From a checkpoint of a small mixture-of-experts model trained on Wikipedia.
Experts: 40 experts in each of 10 layers, 96 squared ReLU neurons an expert, 6 picks a token, a softmax router, a shared expert of 192 neurons.
Training: a variant of SOAP for the experts, 1085M tokens, 7438 steps.
Below are experts of layer 3 (counted from 0) of a mixture-of-experts language model. Rows are named router (the router's row for the expert), up (a neuron's input weights, with its number) and show model dimensions 0-255. Each number is 500 + 40 x the weight over its row's rms, rounded and kept within 0 to 999. Numbers have three digits each.
Before each expert's rows: "comes after" lists some tokens at least twice as common just before its tokens as in all text. This comes from a sample of Wikipedia text that the model never trained on. Tokens count by the router's weight.

# expert 29
comes after: "\n\n", " | ", " (", " =", "-", " "
router:477488520477563564522540492510444494491508471519543527474457523535442516491502430491490534462415455489536524455512521574468524454538522514484539517513574454483422520551399476480497515419533452507443391471487523529548552505438479518519560504510410512438459556487491503516447504472558498553509522514499449513508491489498547466479527465573532456516503467470515472496520507420501499504539495508511506497515515521451521499446429502532532510468471549472468534570433483561426420566530515474569512523504509563418473423498475455478473445423468465458502511494523507552492496571450465442496527494440521557506518488518557570442475446447546540491512530496507559484483534508599512494454524601537541485587474429497486589534528516524517559481486581472524459564495433542464481502509509
up0:503483498459563555513504466571510464521541504442507552469595514576507500515516420521484493541429490481528455378522550468504443494472504488509468496461466472443487553517560505513539567424510544512535470465510479477442478535529457516518497503511436543426463492548401488468498458414478602492490516486491434551560471509587573466504535494487563518454492515472494521520589494598591430493476526484466503484477515436420467524518501465543460513475524471449514520446474528525452508519491443484529532537579431479464460404517506473498519450456540471504479439538489544535457547501522428497445476480446467482530501510589486473530546483532495484503544567540494471447544504535553566511510513461519476505524465440475479444432496502532522554512547553495494500484457484464454501538550515
up1:416498491444488466449491529596524516489530530484528469478500495530479498523479526582460513488545518483566480463488551570493560490487489586529498498542454482438513489521443427508484539478586494532557441497486543477482471498512452509509487438534401563436502520561477466571492479491513424491452474557516470542495506469513471517529567439564549495499479469511483494455491532500414502517520479439572506553517468517439490486534475509510470487478505570472501484507460476509463515479581437517531494589587479453479475493510505489508508481473492510406516562505448467484474447589475414481450502419559454491451447433529549506443515477502492507541455563491505462527526481534483506426416529550561553526592505457414515556497465489536521509527491560543447587529520493485442499556519505
up2:478497449493455541527578469649431526485444480458494504483422506589468450433526502524568469467433544506517488493518496504538482513415498545534538490510573446509480532567524494508536516472527541485484382518439528437542453483458509442573526446524491525481459494472551501458461471547498564514448439526507522489510464479488483434513533492482513468490547508535394492462505455494554519468556495519484474453504497469460495520505461483474500626556521508445445594455469521502500486562439530508523496532499515457476478516510479413501537499457453553424500552456497421525441573526505525520494501544489467518511510553482498476448495560493476528519525527495460490553448524480559512503525512527531487469550507482493443421525478495605531448510485529432499487518466447431534469475567466
up3:526490508531478509490502501501539519571435503541514507551583425494481514541517490542344453502508442508527520530474538525447504469455513500496571465547504431552524457476459512496547512449513494553498498520524512515551464501441566500526502530491391491393445473474494522510550471511591489462539475544499494509529437538486463480466516492447536429467455545464528534472506502514518370498522620467525489578557455531478551506507494507509557473490488475487574535411490512510521547452506503547560531481523541498431478474482436514503582527493452470517458501397486544474489494435470527414501499511489581528564521513450456513519483497488465499526438534476500572494477481480521488500516470496526455454603493475480460535460508462492563459464505430528523531539469457549429505511489480
up4:484456494450477598515509512577501516565466513499522479537496440519489542508496465444459524492500507503515643481448578484408495479535520541500453500487495479518552491520460517463534593508529475502549525527502435597545523552531459511545556470529494463526515507423528498494458479474486530536528423493532520488499451518527496458492575478492439448518547527449514569408470466504497519543480469529510582495457505572473482563492515473495480478459520481517476472453511471470567567474459489559535515463424491504389508512500526473541511442461429555445516548518556516482494562547508426459559434441451477456506495483478481442502527517483448445499559588504527521491495480450538526439436457486559475474474506529513387534477542465490456502514487547486502588551544532488506454524490534
up5:541427540502505575465481543488576443483493577485551562496468567507463560508522498421466461508437498530526493501484450500445484529508477493540540522563533559532488546459463497571563489443492486560501457443439568526503582448387489554489460484469549549511480453536519501463513465602521458574527558563479457473498469582447491495520522471490486504552528565537516523494516512535548443511470478480514457451552486528533589478428466524498487531522459511500472499474509573476489520547476470489499472501528540503449468502567424445520444506420477529561568464470542535494525534523499501461492499542437535525519459536485583517499499506501434470480484558561588555434505521464511545437434496488457434523489517501466485509484525465573507450509539474484451426488525516517525505497421460
up6:461472485491549518490406448531450485502436503450523499445504530598511529485485532499472509485449492494452484518472490508532523510453480503534616511507429512523470548435453531489541540455497468470567504601475513453533529501466551605458531493524458490513500547454371511521503432512534582534508527492456594483383485544567552401532468421452536545533507543528517558468478504508464592526555530512470453456547503491509559494557523500537492604489500517473522461447503523580442509526501505532501511543485448515451492491459520506500430563463531498499506503480546493491544549467489525522486544447508498529481508548512507501542546447469464502460495520519513498532554468440555530482451512470493476533460545459525541517483559515475534518525505514576569447475486477443460446474520577
up7:498542537492566485419416455483494482565445533517507462503517500513482524530595493505483473563548496535493429513460508533517491476507519544509527468462500534474503541493416461437570532429485525513509491491538513503484457506495549461525492437498424507479500519546521530533491406454496455493549458533537510544495421485454609540449538532525519454487471485492481494550452445512564529484482536497567533496506463519486586548492452522469567566536502514401494469476444498475501462515544568426486541542540637485489514484494468476563487579458530498512514476551506514553456553527463527414502519489536515527520512519507479505491468479465503496485487528505520589493501522491595563422544573489467564507526517489470519455492598522453526537544569590424511560511547450513491482539471508
up8:488507468523581551487522489529495481478505521508531615407472511486484520505491434459541477469512537468500533535531536532514485530591506515601496525486536533492587519476531514481498505518500507473558406474494489489543520440450458516522527562456463515424495492507493547490411429553585516519510528574532476569501489409456526509515486542537573442492469506520563484527533508468496547476516421552568458488476523569524519502486499499494491509517548515458485466560463523583439503515595497515486480468455519457398470437501501413534511515495498489442432445586531575495510532486432478520523529571574504541518495469473520496489550480537512530560521538556500476478517525534563505491469487585470492465442450434501499498530596456562560498514449517551564484500488483482500466490469525
up9:426524511497518552507544511510468550524499498600481548472513492514485494474563479575534497453442452486478520490498495583481513514480433557530520540510507439497485516477466585522466419442487530484501444496513529507416484572604468457463483432546483528450511562468488524478469530459509544495531458434544444515509460504453467499495424571465470519449542450556541506472482464467411479450528494537517530540569497485503462505501475507475479471484528538547472481540513482509470489500538526407491502499548526491504555456596522484468476512478451491456535497476549563469475525542571509405555465452545501468498545530557444462571507459505563571473524473477572507488563499490541520447478537563513526510503444489541537492586535501489401513513470550443514409501557507561516499510586448
up10:515529452499531527545415534520505407507488434560418527459538481500532535470564458509487535480526516500451488441485448522421571495521477516477523466594500501537518494529459479526453466482488525502479460484472503470514430497485512485497486448468526534476463489480533479478536483518525521525454489338546510474482437491570502441542444460499526532467552442624459440521459483487603612470500514471464547426529490495516544443522533467509503507498489537523481459478501453521461463460488540452510395498570472520484498556482511489507492450521533567552467424501485457510471514550582509493504494524477508457460517488496506521415545508489516554483539514527437472480546482529482572495464508507572556618417492505479541525492506481510553480503508480488484431462539461447572482488485441
up11:493501553454525415619470472568507489450500521522461512534505445500503503553457490554486524530502439461469572503500505552471526524513442448461513488444523541488471446480513488460435478448522541516433503549513522416534569543493554444490511497490476449548520510456477527471471529532584580545458507531549483486426479507502484500598537450576483468494576507547467522437426470468503522478620552507512567541533467502507475515511489488455512519471446489520482472556433518466490488454530479479531513448552564572436482441574466483475501452538443452490502475512410527414544515517539442488492546497450522499521485452445512476524517526438494511504528543418505469498495520463530516509481496620462460519469567473571510491490522454511563534518510506575527497504526508506444548570510535
up12:455515458489547461489557510514570512532498546482513477465490484518514514468455401384433472463461470504454511490510545525557502489536497472480529473490577479526474558484482470494501509480525476501463547507445487476482516539484473531491548472493499533563560507432546463451551520466442502489483551542542455510501556527504481449535488485574526499485539518516398462509454451434511478511525557434511632478529501528579529478444531535442505500467430457518512548590491490486536521521505512500550512464502494472439460517531538367490507553491474508495478485482595546593445479532550495479506409491465489510514424472506505523483540459477487504485515558461521509568571466388498429547504540480505483536479533487511507496528486473511495468531482511444501460600451524596536552458421530
up13:520471553509495556565515534458477532504567447492448583537480526504484514484453503428497514499523503518521498389589484501511479532518552462513492546568572443467493520541417446462564534503516461452486442505476488498552511466532485449448490466495502492504527545531471522523489520589497483506547536638451449409455545470463555486491531491605603527459502484488526464482432476492587498558563474456557479490506483472503518474527495476557462504443467554535373504542577523544456502540537461500514549529478521520521481443559467520516472516486523529518545547533561473453519551465483512539469462523484570517512443526481516538487488526536475507484509519516453504482483592508495529408451525567484470556515484435497517568460484522484537501448465461474518525531482568496479481560529532
up14:590491538502516482530494489495483479546513426484470536517480507534556475453494422532479509507458527452503461492544534462497493460434509524358418463486510542539439490559464509522503536549534503519486500542483569494472545468514485537486509455519498522426529505524480498516490438529430494604535467577504436546536507533551472530459599489528534492482499501508493464451455536547505550570484466463469532485515474482479530457568480541584525531499503504564533461490563441512512473495564481570493494606482542496451464476557501484530496452440489574471557542517527498446511536491459500446500469616427509520515504548539538438501510556509545509541539581539525484460449555528544466461477488520480483518580491487527404552500575532446526563499483573506505409478492523455514503482481512
up15:546477534539533504563524455510483502510527506448468553527448507530494534582515463526517471434567541499525460509555476554513507527459479490522496470546590522486451515528528557537432543422507493495497479460503488537440527524472412462486470449537510545378440510417450460480586543488483520484480494491466535517503486499529413556497525454508552469455502544524501504480510476504434509559506502477527564485545516495453398540500533462475503498481427502463426458551450452519503427456496588472477446519466483437402421449519485472424523482502443510550531493458457547565530480549521473516570501546473490524526481509510490444524503524507477540536488541421448434475487546530534519510479433560548540461462572477505502533448472475512471434556501491586570437485489485517485507555467471
up16:470492491427500554441539484447460538498569519467439556557475448446534565430550527518519449506543464492602539500547549495498517469515508502538516512472515505487478548562487549398518528477516465488489426530507416476479489442471481502593526490471487517509533475449480519513504540500559491500509522555477508481521507520442534499554473467547538425481530537488538553462516506596527515497457546516444433518478463564498474569476451572460536524508432485486492425542467500523515479477476553523535557544500627457412510500454463466451535496500496459435543505485550593548536495477518456502439521476467482530447567536466493525539501526544554515500561554495566480466504567460506496520490511519478495550488493490463530455561405454509474491417504496456416455514581478495558484476467492

# expert 22
comes after: " | ", "1", "2", " ", "| ", "–"
router:522493499464509573531476488572511518545537501566525491519459465491530537479445481530503479520532446571461575465503549472529417507609509549541491543586528441549442482480453536521451514546484545509485490526406525561457540557526445457532491509488494524446482539506510480506470480548528528495593472490483459526557473495493572442514506450426558537504466496470460475505466542517402539497525569527548507515577513501444521421517487427551503477499486421497544547510532561448495485530516432493488463467463492470502577554452392476457419549501441501497509471544465476448555535486541477507460500492511526517529525540498463535524470501442499545482496442503465530508454543455469522407468561503486580498514528535464484573544424456586529473504486547477501534472436473473489544514497534
up0:467517514490464434426540524508476530601449511514489532523473547494530439460484499587516451535545530473460507491511541501506424490554519434555493504566471469488524496440429507484514552547495471494473476469559511422480521501536474572478532473513508537538490527500463572531537448411456530528535475451554507448550483506429499438484526516501545548459512461528491478495439611478481508515459468473507454500476540448517528575532459504442392529503504533506470466523495533485490563476530524528519471536507531534519578461471481586496490475453429524392476486515549548488451496399553411490516432473503525493531510514441501541502485529465500487527451495486558534517570596462525546507520503523465529500502546496495464522530459532462412429542472526418558476482465453514426437471517484
up1:525573474560476510536520504619463533469496463485496554528506436481496497481442503475493430470437556462557460574514458500552452547508514620550477488583486513474563466459506489531514523505499517514565506446485442497455580530477510524482531508466546525447503480517465454457545396528502574535543438498477504594512484510517475442482508516479508508525410544480513530552464518573469523528488523522499511505488467509510488509501431513475481533504538477438525516486476529521517424520515498518541496483550515489515487485574498480518540477471502527487506480504501477406446512528515497445549523433539422496477543489495441470639512524496525520523492507535536482422508553413600509465513528529539480497527504477438463561562481422416518509511588548499536511432432530494515559568525525
up2:497609424513533551482507490505477487561494502475533444440464462442487522537464465546477486533469476459514527470433551460412478514468498566523557482463506488497436522514520499484484501505589519513490514520443531449460475577535510480513445540532444492544518504534564473534468507512460426489548436490515531520481577511470541502513532500477571494530501440536577445522514537574445464553454486484532470480520576506459453483482526566494464534458425484565581516458441471516489479472544465498495557468438546562459554506430464463502421520526538467475497466410522487445523496592522481500552491512473412491534444540507426494506439498508403529520463474507452437497471481454483429466471454537471490491541524487510494524525478526579501523597502460442428478528444508522499510477447550
up3:502520506545448491506526456512457495505567475514467483476435495489597467469511494566519520491482499498514541502420463541547589496513526477523563466476572482515449492529517464538455486523545517519507489421542498516499493500527547565542440542461495508478503474468457476517524475498535484573536526477482502520456602466500460487518482391451442526473486533501439475514501478492400558427464578517517501481538501505514476467471500462530504542482528451452489557459498488499452475481407443510498497537516533579499438539459484526550502523525471552559518554456486463548520438468501560465540461527488471481491506527548447503407572400493554564521517461379448497514521550430440475490494471485527475507452577464521519588479459473470516427534443472505459515432540490551571520499591516
up4:532521538523547490516468523490520525561491522565441508504499581515472490435517526518458473495507491479412489536450521484484547562544434486465450538541475494546460553448444476472552456442573441625501545491469413572466479522457487502538496542428508452530481517465494543508550559572418464499488546531511476490490469512510545466531438481452507489494429498439493464545506501566591553483562481446472416510489460488511489515496435539494486538519515549512564489476580570500534492471607549466516532572499478499506470490526504522489510447557491450469485477510516480412543494439460525484483493541466417508541470491585490488467427508472536454498474515487534473499485510568547492444561447517487477477499585547551462548569509519510533482461519507533581502552560452475448473515503502
up5:545512464482485556514489559500625450541491446457550477564532478482484492499457551582480549621446473478454523500515448509538514480506475472538510531555542535502435532582520538560524502480497489568489467474537509510529441468441461532543499448453497550548504432518514446545428431564464455511555535442492533466558480554477493513512486468466544473502558474479441459472432446501505529448525484458522474463531514551496517503546513416563486448534446460508552540486515442563500483532544494548442479426612458550521473516481485490517458548543480479572512461445523520540534530445479548463497498485485434495523424497575499505481501458530526486484560432564576508512463495514472385494517513492534447563480490516462477434487478508516492506531502462487525473494507464520494495588522452
up6:537557503438522505567552465492483544485570550490516492496487511541508528522534491479522489533418408500486526464455487427563461487598492545472587473460465459461514507490480550416441514471516555506517562497353483497479490479467452474547502449528466556531492471499557452476486501579497524458563576426476446509535550490605505481493466496511479506508487476477515547531514464487463508495499523504481498462538523445416490512482490457501497581516554557495507571523457510501428447527533488522502437430482499489503510527475477558491541543464490491576574543457476505566444533503475399492413496446548492479554479494552449513503510498490453528440463548514477510491438528448494435491438573504564518522526531474521423525518456435510557507527536528426546536493533530484512515451508481
up7:485504508497548506534449492420478418496498532528509420474467452485521560527598525569519481604440498476482561464437435564497488424527543523528485466450556443542444498527562516487559515526477504552446506471487511532549568455563515478506495477456535517568560489453511496482504400479517462509479513443519567474461517485472470498529502434477504504513517546499520510509532486538587519461443568451490545460591531451474520509444542488480506519584493497478447504418444504542556475519514620571446505480477580485504482466477442536465461551507482377548564494500494498554478529464526435497536547493487478526501469496525497562454534487446436513462494517537473517517447529454475476553567498449471497548502521503523479453518496552481499521478520472510462506468439501476536499479422446
up8:474512473440550528537506440551551521505511526534526471477468446547554526476487417514466521518496426525494522415502542497522464420445504510486423486496556513527623548515453499543441532438503530455598481523469567433531548557576455485483511474483462486522523459477470503549527512499414493470497499571512537539528495519475518505504477473437512500457526468461502541455492427445485491406511540476436498466498518489449438506474481441462447476492530517499515599515545458493517497462440515514530534530468518479502490558513500434463534576514494491508501477525430446509480437470519529530488579508441554486554562515487464532518507510444429565511404559517503479509477456505435492507499453521477479549475518482481606613435515488509446506512433496492451495431507560448526548518527474
up9:547476479485466611538521515469430459495507477488471422423486561492467460510508531509490465516511510559504526520465571448519537461488476476583516502522483466451493517542515529458519462548556442442601424504460485465562528543463496514522464486554522459444571461419545499441526538431557549543512562512460548440508411533452484484571505543466495497508504565452483553496431489512476545494501505510451555494509488446460453516430499561493554469539577472559516481529478526533483554482516462469443569529572473569506504535411530513504497612500446548492454508536480539581538471444500501496513439479533475556522490518492506459500503533479502519525523494496523533531502493553545542466570514520536531537513480528536490499537578476453473556533390564547537450493529487512514498457518463
up10:503483521545472557467447550510492466498465540496517475598563455474500537443481488462486497513533473464483459553512499523514510545571457485519453486505604488520430547532535527456465465536480482518492591502469490429555514487502460550502424557563481517527458460508501491466534472523471522482573473466560424560498469523596551400478473510517446419477542510525544527538506499536498516506505542548502455520503523494433501533584565545484534529472495444486520507481545535565490505497501497500460460512588508467438449502518551527386507414493482571460457504542544501543530513584512452452495477398506539527468508500486497499393493477480564515416470554537566485435478533457514459454477416459501434413519514490506512463503495564487505520550547519489462472472488490480501510544535515
up11:485483534439476522521451501477489453502513499561508482500507533592478578523526501491505500513557461479405467472538495523533571489507505534530489512452499469489557526465462543450562464515460466497481540491549455514474577527499490516492536534501498486549595428506488439478517505446476509497469543438492510483533551510569468563490485509461528512494491485469490545526506477481496534512531570514534556506540466482579561542492508581485491481544453487502388491521485540455456513503554552462435528533532531459532521473444426576521527507449539465506507514440489513431532501465521454547554580512421479474466513513482549508417544478546417571472476512551540518448527506501539471474537501434380507504456491539411572469474541579592487538607416514527517477508518461521560468505540499
up12:540457550529556528488533499462468461490489497473483509483524499472498457539501495519466475442549493552491485492466486486480508464521469594544494498450536496503483522459535536512484487523562442499527507534519606487452472509478496493497508477588576524462501499495459418472484415547478496454445594504510471580505427452482441517448567495508463498489457507446524451442411515525461500506459504525492522476523498525417446441455453501546473466463567495489477507513458488436490522482549517513514544543521463474535512503505489560494463490576560549543500562456535473520593528517514572453503500408531517493520471499535496607628486480503480514417473544487493477492523466557424445522532560547496569652466532492531526556512495492480423487474499544449478533434482537482532500502560525
up13:547568546406480506555439547540498520551553495501545526426428536544489512491480611490474462508413460506460498456494442554520490475541547475477539515459442507507471480473398471474480461432521511472507525572456499483495514530450525524555536542500488496516500487422581455483530509524463431568464506531465446599430560501487528567476522539459499496529576551480564476562540506516448471518516449506541538546508506526458443480504443535474560548509471525485537501523443520540454524507589620472515483467526477526519505453490503452465498465446480505515555541549516449522506518565478452494468493535605513509518483554501485511521493502511493507520461496526555485513503524476596535420488504515548498500469490491527403562520471446514505563501534415528499550486567459505510462475522550
up14:516546425553535597526515532582506533471468536493497491522513447449553573556521464516477484510469509533488534458511512513604525529487478479520514520421449477556503444487532519442469438482543514517550463517451449531542527457512483519499442517574534458483517528521517496466432463502480467515468473552452476456558494479499527463497623510454507534459454509457549505471522510492463530476437523474511526524544508566526502448507514553446507505503502424539528484506478451455561489558511535496489519438513470520423500552467544558534467451536479558501515495539474541470457522503519465555444435465502535475473475518477581551498546519383483543510452474470460458519372468501586418548495432529538510474507478491474507520515488383561500507465508544504438447446491504500483502490392459
up15:438435506469480516493496617486493577491519478580533495552543548486455524466558524501505470434514484535552503509488544454515498441586553476536434505415488449502548480498494502416479522539517395477487524511504476488474472524443470532526480534516471495491484523475526516462422472509611549501528527523425534435431427476510507536572501545477480504466558529500482590471445510523495516472504449557489470501520502492491569508449533576448506482554488551456457528508520557493530519541443478577464586511541446485460532498546505495551402545519532559473547473461556503581456548510503538521533474505485543592468512518488544498472499514427497502499447525501471436524511485524465562495461458535510509557560525505496503557564498489488544488544499518452518511620449512568486542509500508
up16:501453478518574552528515463490494506515467523568595491576413419509569561567530490507503534489484425555482530424521529494444492536447579486479508459528411536507481543519506523522430517530516567498493470527559486595499464467427486504525398568469500484496572474523494490481546463523483512532548513467519533513568416529439510519426486484550523506519539511590522524463471525451492487491437479533448475515517581448452525504512445460479464489500573539523534504452497472525477541524453537481522481419586533474479459506511405463458517479508472519466462473447550421513558538494496513574529501506500489543495507545498524475466488427525529440526564533510469566592487481540547487495503477426501535527479486523472480487491578464479490504532520486513497531420473436525550496473493441

# expert 30
comes after: ".", " | ", ", ", "–", " (", " "
router:476559472435499472438408518546496560509535520515509587551529502459526510523570489430540486580535508574452463499484541544452483520584524500536479509550463405490436487475522490508461519458528568475459469465546516553499522496517433464434505552444519528467459508455500494447507492506519567555460490467484465470515457502443491477404468488516543544499508473563634497505532488512509489430493477530553554466440502532510541557491501482465495447438496479521483542469497523438456440538544512518564447451489504492487544398484526496488488415509438477491521528474472560423446460485488512534523517475450523541505497530423507445474548520492507489478474471507468407540522530487477518486458554550397482482436463525473474531528443519490537473496530502466573493514421472423518576500493541
up0:523545518464550565459412462533455469510504527517471519537463488513502553516544473563482451579541478441470475511523548515517394533457523503517500521497433493387525373510507505489515526445529534470441438479529477507583516514541455498460507509445508504448492420502521524451570486544478503537585499531441405455495491543504518528469474530524477569471463466504485540432487520484480498495432508453471551527407542493483500541540479499445391486439530382477518533559499494491459468474498459554519514477496544474553571460477483509503468499510541478486491598498443510499380458485518471539486520456493551438495501538487547515474494502467487556543439558483500425566464464459516488482485478517469501527388507501521519485554483501502505526503555432459483466529483547482510524527487507
up1:431537476490454511471430487520444488473495472555477583523541448560484440465569558509529484522543521527468436460463538500536476499489459477553550451477526513500514480516537530465452509514473493477512437519559465525486455506460463612537458505494498422476476489520550520487529504556500514472550462510534498518573514529458464561605443556469515567462463416540489529564510476560533532462522515415496424519438474463447476562518470461500557536495519509435505534475487538525538399443509521472616512560502539500500514455556472549499621494527459505502483532474525556482494478489495504471457521514468558540523523498461382407506499463477471522460476386518457477526452549573528563423517486540473457476527500508527547554505504517536477531483490480512504501488517513486513512489439518
up2:517506488536562548483464377496584444528515464509515616534490479554469515490549487505474449484404531436577527495507533500442439525513499475466500455497479480568515578447585459541562525507514548540505466496488544492502474466492483485483452542463503451441497506516475577440459489485493557507479485529455420539528470527540560525515524525512461599476490509482507556469498467480522531473461523522467571487453544467543510443538592461496497444475522430512517515517464518486450467566489441492491439464519585522496532478549414573510472497542447481480509535501466454493498528522496586553532404483456531507491557470500557531484600472509534538497506512458473496513564500509528516516506452570508436515511527496602469518500451469447464507512513488471600522474426514492458481508449484
up3:485505458503476548467455433494490425432500560577506495491521511465519553436536495497569464525559455540514513473469534558417543481509490536482496476509503494480508541405604460541495516462510483576487475522540560497515437507390499506482477448488548528514448390479534508503457483486552536513448479456464503542508513548503508479524511415573543438439548576550563525429506483496505525489453510538581528560545505531519485534463497542450520471509579454457507460487487447461539460461504517554484475454502490453477523455561568538481495483555539491451527506541475562507413441511452492549497556467507575555443460472496454470550468455444513551557482483473464495605532563511510496465526519509513487525544471511477435526484540477473478511515491429477583515474482479463536501464436471
up4:548451496597496534518472492466586516500507454562561465452478500497478464515519417569444490486539463468441477441458514525518497555529486486523414511458532493492537482462459455496468414447540562530583543467500533509566601485511457491496406508483472547458521580490488472528499494556512496452440504509480565483514517471511448545541480475538496491510492509537579479516562546512552476448532515511535492496497565552455463532581446440487517441497444428539529533430476472529428436475440528460478463542586501438458544499508510497520538479522447522543552471471483509516529477464464431446520502487504491504530438549556505438536526538450474490544518574370479536498525506505444516465480499533477509433438553529498539522491504499517460526519504498559534441516528494413471479461471466
up5:464541549507452543453391477502436541540459404467502517497465517530494540546517538527551439527494520473476548589507506502465478486557476505503485464564460455492445503504534466558496567463532501488472480474455499550509509497538518565570481453519448484556503533480595557403501551502516533499474466516543451562540460507521505534461571585525407483556530437481509530548467491549518559496514429558511488521450497551470506525567576480499448542576563512520500402528498518486483459580525494519506490470517490508464586500485495451489438505540473468488494515485516526514530510538487468494559537461514447455585431607452530489484506518538538485444520526530543420476459503422530419469475569491426496493525494501447503487447511477525532472423470451546507518489474480473488521522495467
up6:508555490435489540404476494518525462541544459511492526494555511524433465481486486484562526445483479491463523506463480498491496564469488526403562497408529481487498469467570541439493478518495536516458544553442442499445535471484491493508545530493446453534529473626556499560524477491474450492575550548519506462512516544527465510493457502462477541556523529574539499513437530501497435492513524429502466565564476518515512532549520487498482474536501585500497513518536497403453470495653550446466476518473504468542533471477531468450417558534543484558504496518489519491459501486534532424564484472461524469522533533474474434484476497462537521479496474514471437511559381503493523443476505442520428521484541472489541517520498489523424495545438527497550382553486525500557493498550524
up7:479517539562480545528499456483465492528502487474549454460479518439534527517537488475557427525534458564462492587478495512509489453513517534476460450448493494467471443479469452509523570528486487544423455419411455464472515489501448437533443473400513492482511512478534523450529455502463446470483523521474500489479594545536520483498510548483501427486550555547545479463516518518551480507581475496495546525492480458477501469480495435522497415487435476496506458523602562592444492476524468493503515450436446457476515448512531471466465516541514527504484551622558559472555503590486511571464520460461492551479489581495505507482556502482509461522501476529481465408485447467468499389489465540481517563489506398543581500509458505511426485565513501530509476545530468522535509447492486
up8:417525463448503511465507442467492555528487508460520509543493524524495477482497452553486473482600469496474518607471610538472502449513519460540442536524496483524580534448537504528511504457587501456507519508505481558557519565528419522469505443461431473479484517439512579473403491496473504494495536534527508389435455479492499552505538460540518462483473528541559516497447496531458481480530514474562503496437499537511546545455492505579454527372509460482488457547531495503508553451491507569509525473494497484464458435523524522505357436525504463518493527485528494456477498511511537551533482445549551452495568482510476445502500464515465396463497582524504474553517527516513509518482549536542524517441475524520554490515472503473520409530526564519515465476510475608509482485476534
up9:537524498562531572506536522531555484469501537536447539510479475491556513492532507471507505401589475486443483490425533587527523494481454527476464378507402505597535517525474479464528475515501491532432436567465545541484444492571517464503522486531472433525481492533488527509509512540509473497484572429448525457490466459458499538487470485551523475518514389507473529463513497527528476483521460516532539504470471470464474462486481426500465499513509416486481488500500464478450522512463425476506452516512498484400474449526505498483470418522442504561483554536548424502488520499446519488416447455569586517447421493523500503486494494440477480491532448498512440537603455504561514485476533495494450522558524438484470516540564497589481520530488525522423503509520411507533587525490482
up10:452503503508543530506525446505484515542529542459455524527492483424417497431512383556481535476498568500436481492544539560535436515505489498496441456493506468566509529492488506549516487531561556502498469525563505493492480512489435495521497475542424528467448498471545444514532477486586590494467446470464478492519545456413526446427485496428561519500459459464553438533477509499523500526526531492479594416565456485454487524545543452455399485623515494529535492453481542592521459515446489473553566497480536487568456482465496487537486485530495567489443521514493451508484484531538499430530527448487485498471486482474536481430480481519512479543521473489530513489502460486443522472337485467477451405525520527524515531498509435460526503507495534497535469462479537476488464465437474
up11:556418457463521502488487437535474554488489477540495589477515515493451493516550492519495410574521606536490475508459532452474508465563529488515512534553521503512547479446456493526491486466513520592472467512480568533438495503508515537474492517479589502505463492458570479477487479535546510511502549518559487437440544605495460499487576448490551480539468488557579573463485499447555545439496484505486430420493530440492457544518485461499524515457499529466462494482516515489487485493520559498540468486502571482403552486487500496572472496540519503517534494473473484463530547518463511544538555493601524500518448512437493490518562438484471488524436493527539450490459527515451592445508501492369577516407493566560499518481430503508520512474579531491483519542505454550537464512552526
up12:530470462532470576506483505534424505551521447447471557524489482435526469563534487484540504482459503491535511477499558483523559513487487404596451494425445518537439536531492498521470528453524513489504455520437493511486512620529486548493499483498505451457464455459482471503526505466480565475528511495482444475512535457389451499471468474498472547555527587516538519526508539488525462482490530543455498448488454526491410487490444458459446613449560497494490392523533531498445445464438462513523457504465474463472485469491467568551563476494491543531554504555434472471510468493557516561507452529543537490487476542466496512520479430576544477485518490511458415498508559496428443452533517476602464503434580471515521453473545505462539506490502571448501507469473524506403484486504503
up13:586502506528492570501517478547505486501508580502552538460466534445499496512495408559533440531512551533469473544491525509494547551455505573512507430592439464500478498556507500581468454488517462464433493505529442528556470478520516503548385482561521518471554579506494500507489448435493396501505551440458525501500518484516446490496518485507508600435490509491519560537546532467526463427540458498522571465575516571477515523548502508495470483490476426542485453532480471501473466490446483516492500437589535468445519417467515484477450486563496454443523509499481541530495487533483537497521496408524499456533503497497448475499532534570539536553495559491444441534517448519510481609485469498523480492478492419545481608480462496504477489472498477457464415465493485504429507496479572
up14:516472486544492516539523459487488488544456416541486499518546486506509578505461425518426450527477546494438486554458525479511471472496490485475573513542546474497534479490500464536517455430521499498538571436476525429483509512486528512472431543500430639464474470468470458497472483518448510489525461436499511448478468488577470565525417454476459497546596520534557510533476514522486493452524500508531493563452453473536475466485539491572531493510490519518488544470482512474495429400522570490516452534497466442510574410569457472548528490526508541508430515479517537538436511528544533522509448563416492570477491468473479524475494511471492496517513538525443500445479499487407525477493491569479442534573458495509553477538550424468537487542541459514523472560459477397519478568569456
up15:450501543489522479487488345570504526440449514498498572465540479493492520574524478463493514510482472501508481423463563520490544488478506505542479490544484464528463518454536513503437494464555535489446556526498496493468481520512467438551448473499412510481426462557436521509480484417508441538549493461530493452444541483508488491527482510457453572511475507611556457508566509503481534501537547452519519518485512401448536546463529465495458511530442498497479550492531462516513473498450473546504428559525507487424554533492523513546514462522456571529584578422500493477514491507592506481520544499566600447467466462514551528497522579518555513480539491493487426494542544523496510499464594490477539480441456530551506488538470449514598556551533510510497448500504465527523526530442545
up16:529464489473476485478472460568516600518543464466545478510490446497566550526456485495525586450558523506470408464495548495505529458542505408456562403471468489428476512488491483443495502463556505478464487540487530541469503628482488534491517535508499494554542567599511505425518442500542445508501528522439538423484451478509546522491446496582488545407504467486558516572529441519453495504490450464500511515540510471542494490515522525510461510490467460513491471443469560543546469497491511510511571530536588506487504550555527399529555557430539502472505522485498528473474446462480464543465521447471538408536438522474503530480490473511453490502529504547503427505524507463445446494531536507489467504479525560579416489525435493505558475524520463477501540469404504534465523537549486